Experts of a small language model.
Size: 12 layers, vocabulary 18006, 67.6M parameters.
Training: 663M tokens, 10123 steps.
Below are experts of layer 2 (counted from 0) of a mixture-of-experts language model. Rows are named router (the router's row for the expert), gate (a neuron's input weights, with its number), up (a neuron's input weights, with its number), down (a neuron's output weights, with its number) and show model dimensions 0-191. Each number is 128 + 32 x the weight over its row's rms, rounded and kept within 0 to 255. Numbers have three digits each.
After each expert's rows: "raises" lists some tokens whose logits its average output raises strongly, later layers aside; "mostly gets" lists some tokens that are sent to it at least half of the time. This comes from a sample of Wikipedia text that the model never trained on.

# expert 4
router:131163140131151142101105116103117130147085108168155088156134169102169104098150119067092095150140135156107171131124133145147151093166089115098073153153157152139089176155108133111089180125085187169126162137121047170105093116105118135112096122130091135178101192138173061144095083107128076098090168157152104082185126085130085168116069125122151174091138109043089186154103144096104167161115104143142136098106097201158094133151098095076100120143149139118219156101166128159112107160144155106169137119165148136125189155153103141113117091098152085077110137094117058096164139132131079113
gate0:171122138136109138169097123078090169147139099129080092120121187127081164099114114101149100105183143183107112127185168164079161135113152106171147180123095134133191113122102174110132133110094099127166133200124098130133210090162123093130150103113139151103111151114130098103142108145124164164115144145078124064089152132171058124098126149120156078153094102158151137069141133147152086113097172151168188084192156134101093161135120107119080171133160165152129222209148127080139129176134162131164189169151151127098101113164189107135164108132141137207104163095135116153110145147124155165
up0:089127105119129094113170113180151105140106173149158175145119070133170105154146141164091169143085100053156137099106080101155117125139097168083088076160154087107053097118128135174114103142140140124082105077119177143115058175100120149153089158137094106152120103155147179135143126156127123102123146096182114169156099144100158110142117112130106161125166156088124148197155125123072191165147080145103075207059085115104189098124121143151166095136093092096147046092132105184122141084095077108112055098118118138157156146110095160132097142113131109074157069172143142129152114136120120102
down0:183137085123109134142150123175169122137106058113030126190133109105092122183152106058156085127103092137142091077127120181145163071158155140132178139164121113141159097107104179138140171134138145103110161121194128123085141159145128115142101108120131147076136088080065136087172159118121114044123128144111137147089093154137096143096116137136135085071084061194136195106162126088109113161110172069080128096167193113142125117120134134143116171171126138179079174134162125039133167113146125154153159211137103143130150162118119134113162114108123124141150125105117162155089126161120128152
raises: "ont", "f", "lic", "r.", "ren", ","
mostly gets: " D", " d", " social", " special", " Social", " professional"

# expert 20
router:151154145120116137097072132211118077166086148162151088133077150095124198116142165084119098130137156151105136173134137126145133113118112102121066155163144138149091108134160147057084191102098062131154152097155076130110060130116141122111120120161104166157132183104132095060122069139155059156110094167136121085195096127105125133086065099141119136112132092088113145131097184121084153139103165090158120108163120156114093110192097120112115209121151107064179164162170137163090090177146169118133130131157185146128159128149083159108096111121140112075081131085096123097128135156110071118
gate0:081172132130206105101139111096144138084117144160079106105131077088082141108181127113186129163112147123086154131103125132116105113159096161122155148100168140166103128172200165131131170135182152118121147161081164103178085126126142121156165104164142125117106105129166101103130187131065139181122143078150133118117084094157120161163103100121120160111106143158115077124144114136131115182106108142086093112115167094147129092106112054162175063126203147154186086158102123122185099093100159136163143125178119123104091173175160188142144080061105165138195096159170114169159161143084160075
up0:126094136104097129163120154159128071190114146100173153167133203156152152149090134163092153099124131120135094113143127157139164105118117111144121135120078126075119145070088120216154088134094131090114104077194106166103151113131129128096131128123120077164118145130100178160118034148161051112123125177130175137108151174099130131111153171146116092156096149107134187106116116182113125089133131142194116146159089129091107171150128176131082172123049136115085164152180141124096139147179063108121123142117129140166178116118123054096149171192134119131106125095102153090047098087172110144
down0:131140122099098128089159112125146116101129176082079068104099152117131112133187143102147153148066125103102161173091108103171160127116116152103179144143142042137073151158185109109109187135109110070143160181120072123112151143119120124132098106156123124069118119118138047114117124119079138134155093137138121044109117167155140133156043091079090146117075172068132091130092189203133132084142036145104132097087180070119105144152065086163146179143150126096083098175127106090117109128095130139132117112120110168103120143178123131140140142105102181094107125126157132162172095130143136105
raises: "rough", "'", "\""
mostly gets: " w", " j", " dis", " do", " Fl", " bl"

# expert 14
router:136141138089143168106105124174128165109114148161164081154101114107172120097134132099155110137111157143086174155113132095137171065070120107149117119128127173173103081146173146102103209101103078157149170090127092132120063104136141152150033122146097097171121164090152094154172098087161074142112104179124136136172170094137105173165110116152102136128070154131119146116111192158107155190092142117185147139074130110116152026164095109111138167126159123116198150072171159149081094190138123123117093099098143176148123132137083133085133127125165098153113125115099075145159158182153105099
gate0:141068121163129135138111099083134121070196055141112054162138159131097171177088120139079084111135172104156095122130134177112109044088138187105132083131132117150126139160131087141146108125164126081152149144110123171172074170149096121117146115140142176117155070069136101133129129122176162209160133132131177140161153068166112114089097105098107126118115127211161128126092064111131132174122163061147122099132125121120101136139071120138143121125164124162132135105083113069144115144093154128094095165107107129092198162145106110094149162106134056137138109118161159154109134217141071102
up0:103186158096132110139160141189128145175036183114159213082129100133143109090119143149186166109086096150117148143181121063153139177173105104181116128132118118048129135130088149151088155146103127183102122120130153093110180055095130096135078158103078104130125160179120157092084134112103073087110118127103060095101092172119118162155143138116118146116130130047129150104159172137135122100132090165111128138137131152111160126125162128148122147126161149086119111127157125177111142106196098087150140096133143151109067108114155155144140088158119208116082141173089109114136114056141192146
down0:150057097084119202180119161148121100093135114125133120206081158154108139151049105115098129080108054122129123153180177118144134098134139145132136082104144149130114131134087096212132093121100103051168113151187105167196153186137115131120169172108185117147125125110148113151141149109168098132111096133050123142226155048095163148151145113137076157064148173138132121124088124152170088128139149083108150151135124096142108127155110090076142136148083105098182153159108119104156120118148142114105147145112122122145112127110089113150141126103171116197103181100113112140095132143170185115
raises: " |", "'", "\n", "\"", "omin", " In"
mostly gets: "\".", "er.", "y.", "ers.", "ing.", "s."

# expert 0
router:123156154147148123089074114091085149163096155127158147157101146117085110103144155173182116142149138165107126158141119089117182093071110107113080119162131167146084196154187123101094149121095096138139186099156099157100081105116131150121121106132129078155124161073107154077177116090158065112089113189141108104073141112123098179193112126096201132118127107094130164156092152110091136170091109190130169130106150159112086128174092106097138110100174111057198166096165154142103094167168136106129088094145179110135094122144161172105116093107155103040087147099149084131143128155101175105
gate0:105107145117071089148165152105121143133074153083159119160130169065159160148161115056089104074125152089141136099101161143122155128196120132177169143113103132127072140099161160189118167131130151078138171095068052116150123096121103142068102080163125113118138087096135131133120118145133134131121183146110145128117112105119128085112090120180189146161152063117143103144142160109129131125131167149133118137152128122133123203134172104114134123138123095187210060106153127202114081056177117177131040154135190123171123081163156103110119096111143154091138096119157144139147158054123105120
up0:141160095147147145085092099143112107115169124146128088094137123180102100125091184162170149173094120174165135118170129127162087100079152148095090134138171119161155119137125102100123080102131074142125101117188204115123117139120175112179173190088156116120110149169121145127163141080100135150135065124138150129151196132125109132182158162100065153105124173151100142129105083173077153153133112099138142144107156144155155107111069165097134162119139188144037203152086126095148135139062171102118166084124069128107115210105112142137161168150111071118108186141123132143130076184086147166
down0:089143082143114122145134213079094140090139137106120121158109086093119135113087110156116097176127157136079160123119099105114152145202128121084091130121112159155101103156089134137131149110126122125119157135110094164131172121099131156144094121115169131218098120098082146173078090076116143165114132143144095133085122166062122102106106116133211121059166128093137135090152145068177135174099123076174142139116198131152143110146169133151140122129124091128177150107085161102077176189117130133128148095099151158140148111210143122076196149124189158162145153129125114073082123094046062130
raises: "s==", "rough", "”", "een", "s.", "ee"
mostly gets: " that", " The", "The", " which", " who", " but"

# expert 1
router:130142184191120122097110139163129066137087110122139114126113137094083197114153160144081116109161146166110160104103161076127062098155128132101157127130111165132095107167117128089113151097107121144137181119138060166146121109127164136131140137145111145125147084130155086150140068110156080091179158191151134102204084103095099137152118126142111143092153071068110167110083150135101133136100148119131094079130135125086155071166124127120104220123201096083197199108145146136209168158137161098154104106128145125122135124133072140097110108103148054152084163078141109056137150104120093092
gate0:166148090142127195096093161188118095083106124149095073079128143152140085107103128098101148128159057132137146142121152131137134161157118137141066178096132163105114112176142041072097152155132081147105097115116098157141144127114126044138117161137089106116153145146146092095096151113113121104149113090123122100160135113199099173170164103152133114107152115109145143143168211108162193101064116165060138088136088179118159139122114145059172159159117190181148126101146132079152128151174144172091123154087115087125103087180132130159129133062159137134067103182076126154146161137117151131
up0:083135136113116117147177122103139152169126120091154171175132108124105198131159110177150097155109172121137121091151121161090121088100077121116192103172117112148158156055106179170143130139105170146150158143152137082078115119167123187141121083131179128135108157096100157162204056152153162134128129142111141130099117160070148103091094148108109138175087175133139132108089071116108051164160134066164136171103126099113060093122121114210065102133116110088106129123119133169158137136111103117176102115134113157124155179074120140083156125194099154103170153062188194140111109118158121130
down0:159070080105112152101137205135123132123143132107087098116088194163117091117075164129099116101141155136129113134176120132104119133129127152076117114105129081064053096158121079096115167134150126102139117129126118165149148201114162053106100164092147133118109147164193094120121154159105085136141139075107116128103127142157126162145156132132145134053071147136136105177114210101157146131124115171121088056110101133085130127120111150078172102108099111188094158111191185118083162158099124191096094240130115135168149162169144100142111160086118134143089145169124084173154100125140132111
raises: " (199", "'", "ance"
mostly gets: " t", " (C", " Z", " form", " Qu", " (M"

# expert 2
router:141160155059122166099071102178098150148103152134134095145153152091133079128143161140138129151137148160105170078109141130120162097060106110122126131158160176127105110145158162124100173124091085156139184182150045158081071099114131158101186074135111121140100167176142083173104053199161065115088149176152145150161128107128089167169074144115144122109146108099183176130111175128078148169120120097126141086127108094139117150071077099107138160107168105125169160137158161122182097050157157108168116122146169165128118149116154148109103092118159095092108134082099076170158129148103145112
gate0:092124154140061134144187119132072171158144114198114121148153160176086136065095097116131113172126107179115153074151126109132104117154113091155109098143108156115091121161112119144093093081116134113163158107053131120080172098136150053096114184152127141101149071169140157138121117117150212103133049175118112126125125094095096146121097110089081125105132191149085156198172118103136107124149163109125126177153161129138113120140097087103096084094099180123149200148145169233164093089190105116146151147145148123095147144118149118125111123116127089137107136117206143153156128107191114143
up0:152154097111136164156191169151104151147150204094134130108130113124162104178117146140131084122146155094117163103139132120158146161119167163137157146116095134101138162159171073111105192131148221146131082145145159118162105147095070129091137148061136120169156111153128095094127099174118108155120157144147056176183122086127061128130092108146085135138149075164171077097117165140170122126167109058098161129094169128090086179146094136133182161178139107157142137179099155111083054133097121142179167181150104145138082110176080134085069166139127122100155150107128149097146176131129163179
down0:108140154123098108195190109098159095157199201183128163163159113143140064070197118126149179121120082198185156152142124141111114123142058165114095092105127143117117119152134106132151109121160095168095163195110099153082150075184129086112149107149120129103122166164172097103131106088175164135088097128104158116048156136158147097174178157122121074131106130157076148133085126072146143156122113168135157114136152124162124148165147133146060126073079201067139149132162138153146145108145137129104086141102112128149127140093123146165117120142102100182137137135155123126179135119153042104
raises: " (199", " (198", " (19", " War.", " (195", " by:"
mostly gets: " at", " 10", " him", " B", " them", " about"

# expert 10
router:154146159129140145078113111086144180146097150157169100147156136112139141099139120132106117152132178146101155123094161137160158061138088086121140136168107143154072153165106164122113162117108089158108170177135107167073156123118140153126105093140095094182105210159131059132111069140149065085125158163128127073193123099109091185185078109107184171086140093078106157135079180158104131102102095095152189087106097080116092112120134133063124188091124118153157184077175147146084127155129182125142080109164181145141111128165085125123106099096142086129094155187098099108155138138117114109
gate0:033188160137109082113150102130127083088139167117178111096158163108178142107123161154149161098109157114123194149136127149217201148166128198122139146138146087091138153143111140057109112180105106132117157116106168100131152136122114104162115130165127153142128165152117095084141122178132151129111152096117111139067150113067155110062134190144158144126121125115105168169143119124167136167144138182074105142190130132131128141146096096106100127115128149122076110064116158134152138124086150108122156160173146177076119095158167181108187114132059119107083052124121122095118137152193206111
up0:142068127153160095113093178113112138139167157152116156154155071112102114134134148101096087149162162159145124150150102115084036134138161069120108116113086221176165153078144116105183091091144136099102106148126129146117072075128118179063099157144150157143080126139100149149184134107138099131129154136133142114158095117110138120158147080134123166142098076128162128168112111116135151126118156119103141082089071094139121120089161150139075125133141096080195144143148118060186136165183141133101070099186095109157091104070074125128078180118193128086110105186120104131159087114201160123
down0:121206105145142071102214085119155113105100138092142114150117093126133145168151139098131078134086130160101187134081115170139089128156071178121116145103139141140180100133144134177117134189094172118074081119166106145129170124179153114147157142146105074143128147076138128103076129149195146087121085043109058128131135062111136104106143179167104131144075135092134155110157146067123089078151168143112136133121156092138113153196090142102129156150117151128175129135170094103153169126145140162146148116119155115097150162095156099121151066158087172191125110057167101157114133126065159092
raises: " by:", " (202", " since", " (198", " (197", " (199"
mostly gets: "6", " some", " 6th", "ais", "-y", " Ca"

# expert 16
router:121141124179141158074117117175189200100071165147157148128058118100165149115141046076112126131157161152107172095122131105161172078116096108127079145145085162118090109140120143083116089106104072153145171134131096129084166109132135154132161104139097086160116061071184097110102079097132152089067171154153111211147136150107100158165100109100116130082102086069143145134106104092105141121096125164160147106060096095118120149191068104165139084101182107150131168163193179137093129186159146119163098120171127117153152135166145121134122129100112109160121157173112103104128124144095104123
gate0:162122172112095098199104117167124161141142141116198107137142156128088133151109106178094126122137071074126134144177169076097170159094096146148145142153155103115116135112122163143143121143133112090144116099190151116179126105120152130128086104119136107140113104083134111108096101135085077170148127172051131106174132120119174186146195131129121100081147178146117114170135102112097132123089169159093116099070135147051117105188128126161117160114131201126139085122089097099137142154142130123106075150081059033165115156096061139109069158127101060098146081117112109169132162134051114089
up0:171152077096148102119166088091138082106113123120088135136111074150151093073123091116149161100083053151164107175115145109138083145168137100164143143113153145143160093123133124089129094160099111145131145169135100095113179187166126124094142146102104101157127168160135131095114119042140119142177113181159056124080123153106092073109137114129232156125106132152169134076144137176133109119124069123121167128148173132146142153124118026137147100193144121164121144174113195094122108072108164108164138140138174198148091135138106116162209146145160127137085124108132178156143123144172111174
down0:103050120135076132131108106133148174145112132140097080096063088139131157116161141140113134119122150111107100139083100105092175119093111160072059089193103128154125156122141151147108141095115065126133170150123152125101100106147105100141070114119122132098152091121162096125142121216140115124029072107160172118101161144125156079166135141140117135144155075124089161162191058145103051140140171152146123108068097109129119108139110162153172170140117084117086078146137166171138205132108144135094125166077103116177084147142150077140112177076059155120169118126178134135085101110130143097
raises: "]", "’", "”", "\":", " with", "',"
mostly gets: " under", " head", " use", " version", " King", " using"

# expert 6
router:128131143099115140092104118118202121182081153125159107150096139097125081121137159113140129131145168152142151102106111097150155088052105098101115152137109132123088086151165164113108198113093075136153181078150086158095083127126151160101075088125097106152121171135159099065152121059146060111090112176122114103121075110115122181121038098132096142103127102081141146148086166136089164112093114109139155104076121092107093203121167102111101162119165126109184167076159152111122098178146099128144085107108217142155113148138075141128113100112163117122101181060087070140152126146104152098
gate0:104105105087148124140141137128176169099149111134159135121125104151135093112114099046160110135065098170094136088119113101077106164113102113147147137125177142126103154138119099134175140125140115168134107102099138138131164121137150161105073152125142124148147093142127088125143172097153011119141077094101134119123106125094197103154139170128105173053142116159026134117130113126224153122152190023101177107152101165144174146123079093066095126114141132129118101115050111121125181095160117116073175138162141129133141101140141084123133141133126101089083127158068130108096167139121100064
up0:110127125185100090115100174144171099075131093155116111112099107112132198141142115135123151102147073152141065143100146113159123156123130113074136171113085094095076154173099134106108126130147050134132042109150156099054055148135095106149140151124133148113152149082110178096141106075136109185166212175169128138113076124142124161114121132089139133070148114117105115144186116101147155144145099129129142123101130145135143106103119176108086145129141071154102123135079065094150123153181076106139121132126177105184071103125099114122096085103069139100074132092091198196115114068141163100
down0:140119148053100098143110117173136130138195168103078107125138137140141148101125132193113127192118057123138115119162062071137115111127155118117110121112122082113204089088078095136099173095121161095147160145156084144118046111125157113149104096129119077089117110051121124146144147154127201110143093115152137149110151114150066123116108111117172162176114071132106092176142103118132081138132181187116136144131114168168079147112227110176134140144217131104135166141143117119145159135088120106143066139128090133131111086140133120099164145143144156087210126140175114127175121114080132184
raises: " family.", " family,", " ratings", " recept"
mostly gets: " and", " or", " &", " March", " back", " way"

# expert 28
router:119137157127159145081096102090094204148098139161157070149105145089083155130154069072174143141151134147116138159115137175141182107186122102109081121148178176143190194150086143086079086124137056148148151177141085184087084121134139144112222141132123123162113141174128128132165116100121143111083184157145075090155140139122164144091077122113178149072086063114175170125099124112079132157119113088135186125164108114108129097139125101117102142094108131100195200160183136142108129127148149131160113125064152122138138160124145147111119109085145081093103130138128126071139146138129066105
gate0:136169106155121099124129099122119125129131165099174109111142095129114191068079136116148149112169125153172186144130128177140062132135133129198156162152167115143123153097056091144151122158134126162095177087129126085149088161135128084155111110164112152095139152111135148123155172105081193138080083106112112186112097149133163118076047106137173149142126174094109135094160149116176123101143119120127134099127091170132086174146121085101077179097090205067075102136098189108104157071146071144148112119183141139122079135137129111094181169121170087158163159104101150058114134123177186110
up0:121136130087125163112142076121142128108075094080079171095164108080131129114119144143125100152155093101152100174144072128105154097197142168142079178111172098113150105147103192180165145152083100133146053176068191146109142153157163081109068157168175110144151121088120105134158111129128166145100018139198097138101118185156099155127069151128122155112115122097148103128143121135146148145212134154122132206114134098157070101078147105155146088128135165118142108127149075157154093121131136107121078097181145128154155184120141146111090158102139137133087076094150087106089126155130116119
down0:091122161092084139125138164200104142145172181157180101146146175127143167149136105127106121139138177142138100116101076123154156133143135130080111117116080148173068082123057119126136123105082131120070156151153108103169056105130135109107164171096164182099130174182138194096139110195123122093125175144115109123127107122114151180123140118106170084096170133099067203097094150157111103115085144077106098048145114130118180143172119092102164135103129170126161098097086116125145153107166108121114101137055118111084153044190149107151179097115119158148171171161169127122096124104121142091
raises: "ational", "ed:", "ied", "ies:", "ation:"
mostly gets: " first", " 3", " more", " same", " International", " re"

# expert 9
router:143144150176124129074105131187129181183094103139141085153074141097158200117156146092161106132146161183128156101130142108143180111038103097114085136148133149145129152130084130107090198124103100141155159099126084103111103094123150137106091110136115185155144156101134088062075064094157096082091097142141122106159135100113077159160151102113191154103139142128117164129098176058113157087101119136123108108055101104184102088109088127156095156098168100118172121098174157095142093152152137111151085133189184070146118146127041114117114095106131109076130142178103093162152151140123129113
gate0:100115211111150112159104079123098137147099105108099149117124121162108119104158112103121112151144115135158085167128133244132133109145077151136098158127137131108144059151157165073153161126125088164139141141125097164135136106121050076123089088139064098157121105119139127168120073104127118075178124139099091152104143138127169122150165143112185132167120122147171157114088086144112123163116105129115176203187183140149078122122144131115121125119152120161099118071110099086116047060152199153033141117152095087086095162132115105193140118125156160109126133140120120135135159154212137173
up0:142165116151069119069096092164098151108137161151110075123131157121153220117132150159126134151178117079155120125124131053134114191071147154116160040133162086114104137078148127120139117224106179135175095102108110110110084133123159121178129108104185112122136109131123167097172153173103127140062141122113113142147129144155133117115098062115074170085154110142126139102125210145103135100171132110096090072080166100101130166096097177118095164126167136109161130141083126168113170135142116132121077119097192128109120159094147173107126156159063092099146079141131174153074124139146123077
down0:102112137093177179163143197098186128112103139094100173127192143176172075144098126119137115179095092136155138127146086172077175087202150137111179144119105122113167106164122157077115111105174124114139149177116109133156158079098145126122086173176148136082096118120133069154097121116085174094140042091137137148102136105167192143125105157123101165112144138116095115100089154067120170168100150086109171112164112143134095117139177111128165172128133143146145107179116115116169129078090105060142111163134141078149144188154167079140160207138144131153144175111113118096135101148169089186
raises: " team:", " median", "arge", "\":", "==Personal", "Career"
mostly gets: " T", "man", " Tony", " Man", " later,", " Anton"

# expert 13
router:147102121091120155097091136098147114162115115154142089128177123120081210133150092075085144157134123165100144146141112092148175096068128109124082144129168125147039139132181155101095158118100094129153154082172104159109065134129146146134095095122103189157095192097153104153125162069138125110078140186118099084175157066119106163099088115120177149109149108123143167115161161131112129139123113141154102092163117070120100139070116101148192138119181112085122128143157156087095098141142204114103177116103197147110190129128110114134097097104127076096125112178154025154133142144120176153
gate0:114072168075155139115184107136099087128139074106103113097096123143189056170092186127137132138157146130104139185106103090145147095138168111140141129108123148200137149074148132110116096114083063198122148160096183124144091148174145119077163091075156101089091125173104145162123118153098082131138176109156175168126126140133144147176066154152182118117088140093155126138103164107088107115084143125149093195180117162147161149137057110100113121074098162127156123177131162149134115126086093150136091129132165155137189111159132129131176090092124109117111154157147051168108118140135045087
up0:143087178036128106100176103130102098129154089111083140108114107151169068188137161150134112123131116145095136132096130071145117136133154118161161133120127141218152152087142119143112071116103118183134124183114163138158117177151136082093157125061176128096082156168083149154140106123097099141126181159162165153115159183118155121150063126191179135114086161144148125127112135111055125138094102108130107200193120135161141198145106064120119137077071146110128110146102164142116111101099100158132103135130140132120199120133137119122166079108144076141110151170125059151097118186144054121
down0:124171146083104097096136058110141145162188124149136124126151138088174158116071137105059089055148166110163181087102117099137151140127111088164166090112145113141151127102121159116163078157200135148101081152080168168130163168139111130111114206131140198152166138090198082174159114137169113114167114158114139114111085098094128118109116138118110114159087154200135148130157146145109131114124143165103111105102155093101137146157169090080166151106130062065126099115115143143115123154204139093147158075141102184156112152168144166137123149102142205123115056175146147144181114173142136154
raises: "y.", "rough", "',", "”", "\","
mostly gets: " were", " is", " was", " be", " are", " been"

# expert 8
router:141135149130147106092089136148157100139111158174143114156131143088074095123148033114133123135131133157107168108141142085153184209157118129124133147135171099137065099146187150106083096118122202144155174108125085149104075124116132130141083152138098157141121145102144134174146151095140122078136154159160107173169097094111170167095114111123173149122171085078064153139164169119119143107092144182149153252156103129116117134099088127102081154122182133089085077088197149115081062166147143125072188124137163167152137116134073136107136094119136130063110148123135069159133116129113137128
gate0:105133178093144105073171144096129135109143163109145167179168152110161156171132125141129132082160163159135133139108146183126137119123163105069181043134106108135142151137197154127062144081151111063172119148135143089097115130147143111166163078163092131155094084079148145133069098144140074145151131089133150157199118085147098132117071090120148093069141117149110130164152142206099090165182163183125109117076101117186217131106139161112089102117131140185101185163162131149145174183104125088122126123174124141131155119127118142126104099185095045099142122124111119168144153121153134128
up0:159165105134138153132086115152103138138075127121095102079057086173083098096126092087112100136108096088094197080205126099155101126179142100149070184154172133164119129129058071150189126162117135167167153074131077140118142081160118126064036120095132120096166165089107142135136210139077153120148075136111165115101118133143157115122139150153096108184106170126149094086086096116114129117118129159129147084156144140142078104150131102134118114128125144082126061118055163163166088146121102157114098151054110140123107113120114096124199138141139139173137161116167159126124154140101097154
down0:142049112098130110100147156170148101071128114142107140123182155075101115106101163158137134197123150158160095144136138143128110150112139121152166106118146087130118137135061162151124131082124111152103092176164060151135086121123076077130125116117161152198130134125158117133099081130162105138153198157131095167140144154128086184154124139086169135110189211117165169092124182138130069208121152147104069119095219177075123157126175100154163150117121117092086177137145129106173074075138130125121169117111156100107106155104131133117114092099191184135120173096133075106128093156109157144
raises: "out", "ies:", " (195", " (198"
mostly gets: " has", " had", " have", " won", " km", " released"

# expert 15
router:148138146084157142070065145140127147087081142153168154154096138096167103115146193109068108163148161139117170089109145103152161094162117092118113139151147163123078103160126126116070138092104116140149173198144072159113037113097148117120131115126096119183107099117129085083128079123149114076073084164142106082182130084122088152099089107112129106169156110059096117111095177099100132099091115077140096115109122211113139171188047114097116081100124131136202159124127172145113126142151161122144086141095173134142144126124088165122112107101143075105114169115109042100143144131127161139
gate0:167115190122077106091118104119144140156077094100086188141173068119100108168146173215116147089096154101154107123143104127116100132197117144182134079112128147173115137171112084105113127106115088147112121147102094087172168089092142062197101039146128159100154176115098076129126088073105136126137106149145130162101164110103108128133094126109100101095129133172102143193138157061127129150195085097127107183102113077132151173138110114075112079094166076186133141166119096154131089149118158147125196148113154133166094129118108106167173130172106144148148143169168095129160121127097117158
up0:097097073154160118131160144134158126108189125100153121148134155162131140110130041158125164122132128170092142079141113154144127128099145160083088122135114074125084166132140154168143100124161164117183151124154118062125136085120095138192156088124177152077075157194125137009155162105100129118102146089125152120131101148112087151149095173126167111067137099100105139134102127188101096152109137153145113101173078123138146137093092138155101133100135155125082153142145156150100191119112188131178154122155136119085215133198144050057123161102170122159085155119091119077099134110111106108
down0:152085160195159130142094119107126143133124093091133136119144123112113099102127162164132190115136169140172147155060160160154102087191099150133119088152110136107134120146116115115071125106130060098119091126092056190127133126104118089128051094157101130078123103172170129134152111043105114138108145119118070127100107145170196154116110188148132086101083162158162094205176095027127162136094093125130156168149110136073167147136115107111176103143124158092133162166121141122093112071113058130099140114112204101082119100106112117128163145145098097137105115145091131126143134089187079151
raises: "ial", "ular", " into", "ively"
mostly gets: " York", "–18", " football", " access", " medal", " model"

# expert 17
router:143156182160126139086101129117092162115104155158137091136187135076181127099135108114186113140161135168101150100121136104143155088052126125128183145123125164149094156152185139108127176096115096163123163190164079181110045112097143137105073109117093081161130170167149089172112075154152081117113161155145124082191112080094130155155152115110099141099172120076084139140159150154090150179104110134143195101090106113118108102126074099086103164161082119061187181165174170135087112174146147105120111119128180160137113141129119125125092079106139079177090130098122093081109112132119086102
gate0:109154167113140148157163152172124135126109136164165129097136135107130114056146070167164150145178173164107092098155129153143081095113141167129124119151143186163067148055101154126086128125167121076105114126162141102178147119129183099113096184127080173151150134191126119121105116148161136137132150108105133155124116182109139170115139169119072120122135141152150102104160093140168162056129186124141125167151165170120167164111120180114168150174134112160147097186181102141128138132136059133149156152135122135094129131103167093139121145138182213190091142118154116105056105091051121235
up0:158093074171143154119135106087145138122109099103083083159146092122082125167172137094149076137133085076168164169079121134151154157161114114149068130100145102101153157176195100145141151153150127173146144104126117183129111182122071134071083073123157114104107117128113146077150123080135086165084140116102145134143097074095094056117099131141161146142106128069150182114119181173120086145116106184143106113145084074177095123138092072157116120045124149131088138099127121088080172140129118160193119109111131155141116143134150124106114174207079064078145098078113101131181145163132138106
down0:131141183142104154139139121161102146121132097179113081066161138101105142114139148183179158133164142174125147139127103107130106107156137149103087103132119067184062182180082159178103163147176175094121085147037102100146108143103113193123138161099168156118082161083085148121123174125087143125120161079111109128101092182155137149095166116123130072101109122155136113180147152098129148156133144175135156135105098180189102145079157143154139095124164170150193135125126162150073115125109133159101133134110115091130113156119052142144134062155133136153129097189146129128003110123149134169
raises: "ined", "ory", "ature", "\n", "int", " family."
mostly gets: " a", " U.S.", "°W", " Australian", "==C", "==S"

# expert 25
router:149159126192141145100113139201139099172094163153168109149084136077124115128125158095167098158154167178101159172115127067125138112158105113119090150161161165157109094166136138098093167145140094151132143119141057168087055114099144134115133137145088199162123161196158176147173073079144041141113116141141128171172090132137091138097135111137124120109170068072078163145107131109132121180121092114134117130083116104101098159107093127117137186103178115100208170099169171162162104154131056102171091117144113155121129135155167111131095097108128096135079141099096069108153150116100176116
gate0:174134098124137140133121180121095136112141085125107122071114131135150205164082161129110089078133166120131134146069096065082148143093175131101124103118175094144155116189201153117134141174091122133161162096148129129092136163134142120166153118155083155130098137068125144136193110103121097140151164099152160185152121079230086114119152166115104125140103127109109154051087118126170139114112194144132120137127122116097114085150104197123090222119156122144097099151085210136143124112051123143173154133139067084140126078133177090120106145118165132140158122151131104107110157090109070164
up0:096112153126110119134129099138158155097071100107153180155130055108139103124114184175150098122111130093098128111180073192149137124159135092116131127149141121128138124146160138109152129136150149111074152142144137099155212065120085145127134125143130147213136172178112127127085107152070127108068122193127084156104119126086105168111105100084149108118092146127114131137167136137099127144114135221225176075119095117112102099163149106130127058096152150122130172084143175074128135066120127076105133115105111122212127109133079160112138177112108123115186201085062123112095111145129128084
down0:066114116131077159136147104142133111154114118119046163155141157073104156165144081122084180122120117107151160157101149122135139136122166150115115151126125089125104140157116097186102099126118168160121084111192096150148120098128121132084096194080088151108080105154085116164164132170144110088120179169111122126038155077140151112149120165133157177159118147155118127124104064082082134053139146129138110107135054148172126154113121049171156145147128146092085140129129174193119095142172130196198146113148093142106168145138131156090137124148155193086153109153136108059203103134141104093
raises: "',", "'", " review", " (19", "s==", "ior"
mostly gets: " for", " with", " against", " 1st", " run", " ITA"